config.yaml
router_score: "softmax"
norm: "rmsnorm"
attn_scale: 0.125
init_std_down: 0.0
lr_head: 0.00903
max_grad_norm: 0.5
Below are experts of layer 3 (counted from 0) of a mixture-of-experts language model. Rows are named router (the router's row for the expert), gate (a neuron's input weights, with its number), up (a neuron's input weights, with its number), down (a neuron's output weights, with its number) and show model dimensions 160-191. Each number is 500 + 50 x the weight over its row's rms, rounded and kept within 0 to 999. Numbers have three digits each.
Before each expert's rows: a language model's description of what the expert responds to; "comes after" lists some tokens at least twice as common just before its tokens as in all text. This comes from a sample of Wikipedia text that the model never trained on. Tokens count by the router's weight.

# expert 16
What it handles: Past participles after auxiliaries. Past participles and main verbs after was, were, to or be, such as released, held, published, named, included, died.
comes after: " was", " to", " were", " be", " and", " also"
router:496484432443468482502425456431461532514467613497533485528430543536485515552478502586523525489481
gate0:498583481514519499539499429523473517554493515490535482438446466565515565526481564553432581515435
up0:467444490540552544500579509452374431501427491598520476487531530555449475418504562462555440516502
down0:527511559496529489404595472494424455462509500504563575518490472536610414566477571513439613445492
gate1:447544481540520517521501531515521473522529448462483498461501553533476547572440456496473506503480
up1:523461484519447547519514521497505549496613492586508447563517421548535520441436452395464424511587
down1:497422480488534494443523516590532499480505600397518472491497495568511547524480521466489469549599
gate2:465499429534529570444438462594496502427461579578449531629433466392439446483552507449493489442513
up2:514413437422471462490466524485525484553536482448440539358510521512522502453482440525483566473480
down2:475567579522484492525501492368498473580512415523418550444486565522549566493501483424512569517540
gate3:551508578443479442424545558397550469506553578531505520471537518520487514426485460432468512443553
up3:601520530485536480367582460571463487503541563508543503428551501534520495493503501520522517477445
down3:487551524472537507455520456519478477506448485504570469577510482449518478564469505556539521554580
gate4:439505505480563492491515571563430476541435554506457510445410514523576525500540438625508576446484
up4:448524444490456573449450452595464493503589363432428529571560501554550533480492566492526543405607
down4:487556509421470567600521500501488503520493518505445532496483482476480405559520456558407506510470
gate5:456445460462546406562535470433522514495492486501565481556566544403446418559504540518521532514464
up5:547552532566549450482458511467478502498451504596511472555511480378445490596526503461507498439463
down5:432467556486555478520521493546556487585500514563535466573431528488473384514592535505490480452494
gate6:505522506423617540462558511565491536494463512554595425478452547501577485543621536549497454514457
up6:518536506542464503456522464428580525560471526491462542464527490524498496564526542530443510537561
down6:531344495639451464578384424468529537537557501465420497505542511515499573441508419498547522527569
gate7:544520445478431504505585489512453474619441485364464575545515486439468418564515515501540500458454
up7:385525596521455506502437488459522535488537543599462404526535471486439540464505366511474472626518
down7:542478508529524614541493521524480449572449480458455511409482479493495433481504439448443499451457
gate8:510455557595481511494501452404559559487429433493531459449506479403511485445548608446490548563501
up8:517578529549456565504457537539459578553460490526545467602474420474512370549482570469486501411504
down8:489537379525530437444463559530508541443472480577472553556463566511453537455594426469479477498574
gate9:497471527496478497506423461498534570391534541557454557378367542488505555468509562478488541509522
up9:539489535455519494550433499515564588469390469519513494539401459460425530489530595472485502525532
down9:384419469506567526522541396491517543433475517579555524503484436573495504434384650502544547566530
gate10:515468555465457459402511584575536479445492495393504457519555542491536424498465510517538508518490
up10:477600592455499508552473475494489506564522407454495473536457467463358487550524429458515456543560
down10:465584502492470479486596571534458458535493462383479445464542397502486467495472461500500462463553
gate11:507524518506542443449419485528479436586501502402476488511508539521556455492510525490453481462573
up11:418481456542463446521500478511529516445508482471416473407520565476498446530598474451502520542590
down11:594521480523430602538477518457557545478520497495574509531482462432482492496541564524544434506499
gate12:558552474507479477499521515488465425479430517517536520548513514464445431493444491558485516518527
up12:540480481368432403537574424529487522542458485400465493469537498456500515577543520483493535436480
down12:498427500470549496546422575500546477534492548469503576511443480502434466540485551441480404576460
gate13:514413527537440525572473563519578430586506519403517461490531510444445500548477458511548537495483
up13:432514607491552434517482511475493458493543469523580477526460483503547491535473570489540467504482
down13:464570548491496456466500497453560505491508464548473535410425504495626474572486584430488515506453
gate14:466462572326638520621483520519481362469511509525444572463545452434534523540559518538456542521480
up14:514587504535529538511505507610477515504463547554569541539433507523556575485500431527565511554457
down14:565405550531499533388478536539489511501468438512462414607610451530505425568488599475538554465448
gate15:482513526492507507604483460539526588536548499533512534519526439529507500483525509503564466442548
up15:562563488456482513503494571481487521553502461541450505466513497560522521507458486509454493406568
down15:480457488416485417528566494396525480529586594511521525508449573454513508519461500501449461435531
gate16:444486584498489454542504479469580486511504512375507551444441487475439501546528521564447489492552
up16:410564505402458479562497568571439490484544483467430521591500510524481600448499488494515499542462
down16:589435458476440578508453464439569442552499508474485464389387550517428520478468528528541527490479
gate17:533504516490528479521446523558527345470492528348477585488492488433501430579483363567469594464533
up17:550650471503446576518619577526497572404509526562527473566497523437617506497483533418418450346551
down17:539597546592484525533440493475477559567580494494423507428566502521533645515543479492528505575523
gate18:481479563494513520529449523437478445480468554522448505393602483526532600508508464488542585545536
up18:496495550477421427617496477505478521542461462423462518509477502451473495465525470458428544405520
down18:532534438469537531523501526454518463438587514477471491520480563453439503631528557550508532494556

# expert 27
What it handles: Nouns and verbs before complements. Common nouns and verbs that take a following to/of/that, like opportunity, addition, known, said, able, decided, refused.
comes after: " a", " was", " is", " the", " his", " in"
router:528522393487444518576440456447482481483505521621489499475505558556478533543465445452451438425514
gate0:439553454623498512563465428435532580505549509531482476523561466466486458565547484576580546394523
up0:515531549457492489554527439587512481461518528471527555446503506519467429565573487493421590539545
down0:413403507396409470325540493513574600512498445441582557534558527447456551512520573449524516540524
gate1:541535465550476500499457472567466413533556533570417515482590513457454587543468547540565521506541
up1:518465528428357468410511524604500452462522514450542516465516503539421568466407448461471495542496
down1:547469515468438521453479607554510576543504472524489507502495473460510605492524453432540416581644
gate2:481490520471445495503544499482514396523474477440552465524539492517458503569524567502535409524493
up2:461514486498530478455511496481443514479571520485485414469538469500470509488484441499500480401515
down2:413572449576567505569567406494549588518475566410549493552534464507466404458491550508487426607458
gate3:542424407519422598463513499571520512487455520416424536521487574467528498576457475516536428487433
up3:486547515475534662496552544577515529577476506531548457477458469369559552483587410483471487597514
down3:498523472475454567482540431478538582505526486458524447559490517488521632428492506474454569532543
gate4:540522560439495507474551473527514508469485495490441543486551449479505508508536452465492424466451
up4:510544363504457500520517528487523516506532510469469452508465483531587545559450452514599459498479
down4:507591462483504481520513501600504554493542485508497523472458557381579538501450449508548474488443
gate5:516538556469495550532489521509575565461483552510503521536504440498471433438536461532479539583516
up5:479607460585415523477597493468512499518529520478439504554436525456474419501422555465452419477593
down5:505481546477567527354479402558520422573515567493527558510585509532515497489557525592468456594402
gate6:521456611484452517496535473402467599519467480556542385537469530484443546470528542481512413581489
up6:517479504604455507556490565512586553491421478504563442439440434393407397512536544481501502474534
down6:442489564471473463534596422457440623466535424531433467495437470396451532506493501513450527434383
gate7:410557556485459490467443460398472549418511520618429496380530521576546520461563524585526470420501
up7:547499507579482480515559492534519538523465449434546514551498471431555457461445602479443409461485
down7:513527594602454456484452531497419456456563498436553405390531410478551527496491474488381489586519
gate8:542532500533458525518426503427431527523476544481504417487554554585433483530427471472450451462531
up8:527478587575486482468437536507435570509514422466488605532535422439473499485496502482485562491543
down8:518487617488560460484597471366535492437478563470515431473499586374519590529546488503461580514396
gate9:513479456485471500556560517488542549533502507530512488408499398461542405508521415525449504486478
up9:594515519472486524493563584466410427554443527478462497448412463532590507498532404497505467505519
down9:446522386493539511510541496492460528454471502544546451491448380427455440450530495519496435425420
gate10:556449461480460430549518481522485548517506491515606445518406482508488531488572457511549479457522
up10:404503490434468424436536471582484410497543528533401498500484442519515538530487409532445567487496
down10:557531513459434376538534400557513503451447470475628430469434480496471446492462478481500486515531
gate11:528540479460499582495475522407484565443462490454636516514528467509461416496544484503447511547489
up11:542493507619464484474419409530472485540439499541536491513514584493559476455474606528522449438494
down11:566549471541440443495480525487608465589569592468472401562575558542500526532468492574498424492488
gate12:504425477514524551454556487481557540523499519403593481489499557561441507449496454501509471445534
up12:590454615551486322560503499438536602468463527445533476498631465593538501465499527484430478491506
down12:524538517519473524513555473517417552457561500532526561588536447546439525521489444482582580450505
gate13:530494463511511500422533375509569457464465550522462470561486454460442472488592484439433466478547
up13:597533504528573394422526477493484490436421521488551456454501536650545470489565485484485587423531
down13:489534487588456608452488455468547472514514468586465493372371529507442531497558547464443465464527
gate14:482526472414436502556577578460587563510559435442501525527526570578497577476527499460430614534520
up14:506444589542477459503579496561486506485560538473472485567401485528549556522483451492547563543549
down14:533476464478510406531582519409521438454467593519455391532526509465504508430583479505490563477523
gate15:511463601521563398574508572408481460593524402518475488455544468570521605454454556492485514471525
up15:543524479518571590551538581479559458473429490514526483532498414467493492449452541529439457515403
down15:524476576491455553472568557455491585498514456512474446486459612505495504495607475558519484501591
gate16:422494628534557495521519502501504584417541443503603468540543481511594553513480467521460435551469
up16:476535493443488582440517452462572456498473377471537449507442391542544518478452531474579513513461
down16:496513520590425507448554565515498525499431516619487433391396555519486493482368438426497539589492
gate17:500485525537496630544577486570553547461439566474435434520511423467418491511484423520550454470526
up17:552427576557448412543459488562472450404461553386527472504505519521555444476456521536533533499492
down17:495409529482493389571416477536423484500570507477525508556491507478508559466496515550492520548533
gate18:554512546571559584518481550399569574532496516500536453505567557523496462528452555588545473472551
up18:512449498468481510446450547483589526557448623609489481560480463508519489456459491467560510521507
down18:429474453571481451563567481572499604497502512565497512518536559526593383549486566544472492508464

# expert 17
What it handles: Descriptive adjectives, suffixes. Attributive adjectives and adjective-forming endings before a noun, such as large, local, various, habit-able, -ed, -ated, and New before York.
comes after: " a", " of", " and", " an", " to", " for"
router:513539419455434553544474447446487523579447402380456520496550583472476500510495527564536534468473
gate0:525454476610520623495520449491449536519532417366511383514501570486501415483576521529607505516491
up0:490464457461517497498558537503547439542444576583490443566454564526516484504527533470489513586475
down0:504552451516550492490515460536493503494451580608447565451452509517391475436425517480491484428590
gate1:518505556427344495460549521601553448475484386513469439510398481474449456602498501482646514483462
up1:498483525477441539602489584522419544456429490501492510424578509429547511498482416477412461406425
down1:492473533374429487537482572412410471497480559396472504493396457572465364487495512535493468562519
gate2:521501466404423408460529525576509511472487464408520552517591487538493577535511439548534543489459
up2:382547556381474511468563474613490441516607537508495572501436565430450466484460442482426485496504
down2:451566395504512467436543544481471569562481524616472418537414481509508606532470549493552499530488
gate3:413363525498424545537448482598463442534465452482406534447626512534514467569479586512550448473497
up3:573352448478360493487524498479525475478471465535482405520476480544553572494509544446534455508469
down3:474516473462449574449606459491458462552447496441593480488427488499463449444519452542452426544475
gate4:529633462492515440535462479441460495440486532510394492566541493479494460499537425482469565515543
up4:582514462421515457436566521500521418455484464463487528540500494514555586505497504521511613580618
down4:482520485539503459425495516469513466506520445558472506576578426516485445478502517611475472481483
gate5:470544481411489457564469537514508492588520504457463459514413400579444478484469497447457532534486
up5:541585554467482556452510492539502528484544485569576546574537506508407493483466430472574487586514
down5:471550383485537484428503558489550521428464454514389464450419600463481546566533518531494509477526
gate6:506459475387516513508489484433436511469527474447556623534438545429496468578515488494619573499502
up6:569471549404471519488467605513431505496448550472513593592510595421527481504397452443476468552463
down6:522521507446508543517548540414506546499435551486572568470423523511512524505488538562604574456510
gate7:535480520553383518481462406465516516498506504548512538472410566496459520555486425530583508393642
up7:469519410490410554424546439568441529602494521525588533449496485575405482577471480570550499490575
down7:470588586548455551460534489498491510500557490499569459550609427459544460483639484460456502452549
gate8:430387461462568457383466504499486488471526635479457459497479538475523573500469526483435564430481
up8:418449480476506464447580441449548476509539557426508498556485472508491474495477454511484573532511
down8:552515462554503457528571482470509574462520518513533501466502478535610432502538499437475451591463
gate9:461513457515540467521491464420572413468530588542457493495453593590550513490494541484548478455485
up9:495451396518469507496488565522566520480487463524463444452561447568497473512469518557485510525495
down9:423495496544532489462542433609551539500509461522515507459550554527507527443473527526427488522539
gate10:449442405616493512417476525564406424551583459450438461418544507454417481608539564546551468434480
up10:496475454520478562506447456496440553520532474464571528519529527577430454508544503479483457527496
down10:553480428468491427506533484453416540498487470502515488533539522491457477530526486610546487469529
gate11:538393423531620531410489524469500484512483460566500438523495453516582463512404486489452537456489
up11:591464461577556432451546560577440567534441474546537488583538484432482519487428458511477488513507
down11:478568565535429436481525474452408547497507568554584508564556532543429511439493502402504571557533
gate12:530522479502428426497474422512542593546463535493434353527565506524387503482512451431470447458442
up12:474454418409536477438473516555468594501506598530488445560500540588492534496443545524512436429543
down12:529525593476364468572565501498390519518449451456507453411514483511578555401559509521423394507475
gate13:524415496563452501551475506559513491441602487471354448451496481576536396428521478397453496450506
up13:569491545560518426518593574428518509478466595489558564498475493477439448527422406454514553493499
down13:544514591501450467478446563394586486521488458570599564498513439520447558497463492465447545491441
gate14:520532608531486482526452493543534536487431554355469505466518529563464507450445513586472551584536
up14:487557573458495501443546382567488481438529472590580408423420550455592546547516437425475448438407
down14:423485602512544528585503547425476441493503420496413558401607567586495478495505532468534497532510
gate15:578445488519426487430460557549471480501554523520442531493521418468486444467394407528494454494440
up15:525559411528540567476490550543473486465470493578453520434484536406524488424507539466603492527515
down15:583581524527533542451565609466476604567599479560419474481441503495587541476432490513532517601528
gate16:513482419434439537566569489543457525500433457483511382460531487457537590539530562462497500588485
up16:434536520455445432525500460534495436492497497486558482520498501538513542519479441439493526479470
down16:508507480512481515528549485588487424467498439585579563489475480434489437529434408513458484474579
gate17:417557580607506464410491561458518465485451360465443571497575482555624482502432450469478507523463
up17:401463612456493463544466468505534558589532520508539522431541470463490451524434526540491569538439
down17:524523513516504501517505508450549508478485438463518440495444548474507462537418498506392524423467
gate18:525462559429520428555531550553505470483533466479490560421445531560435535487483495565415544473517
up18:489470535569468611501548542511548602498461531507562580675485517595598516455529581484490547551573
down18:540407516553514463443423427441556619427529539551551488526462463434530560501424417537528499442410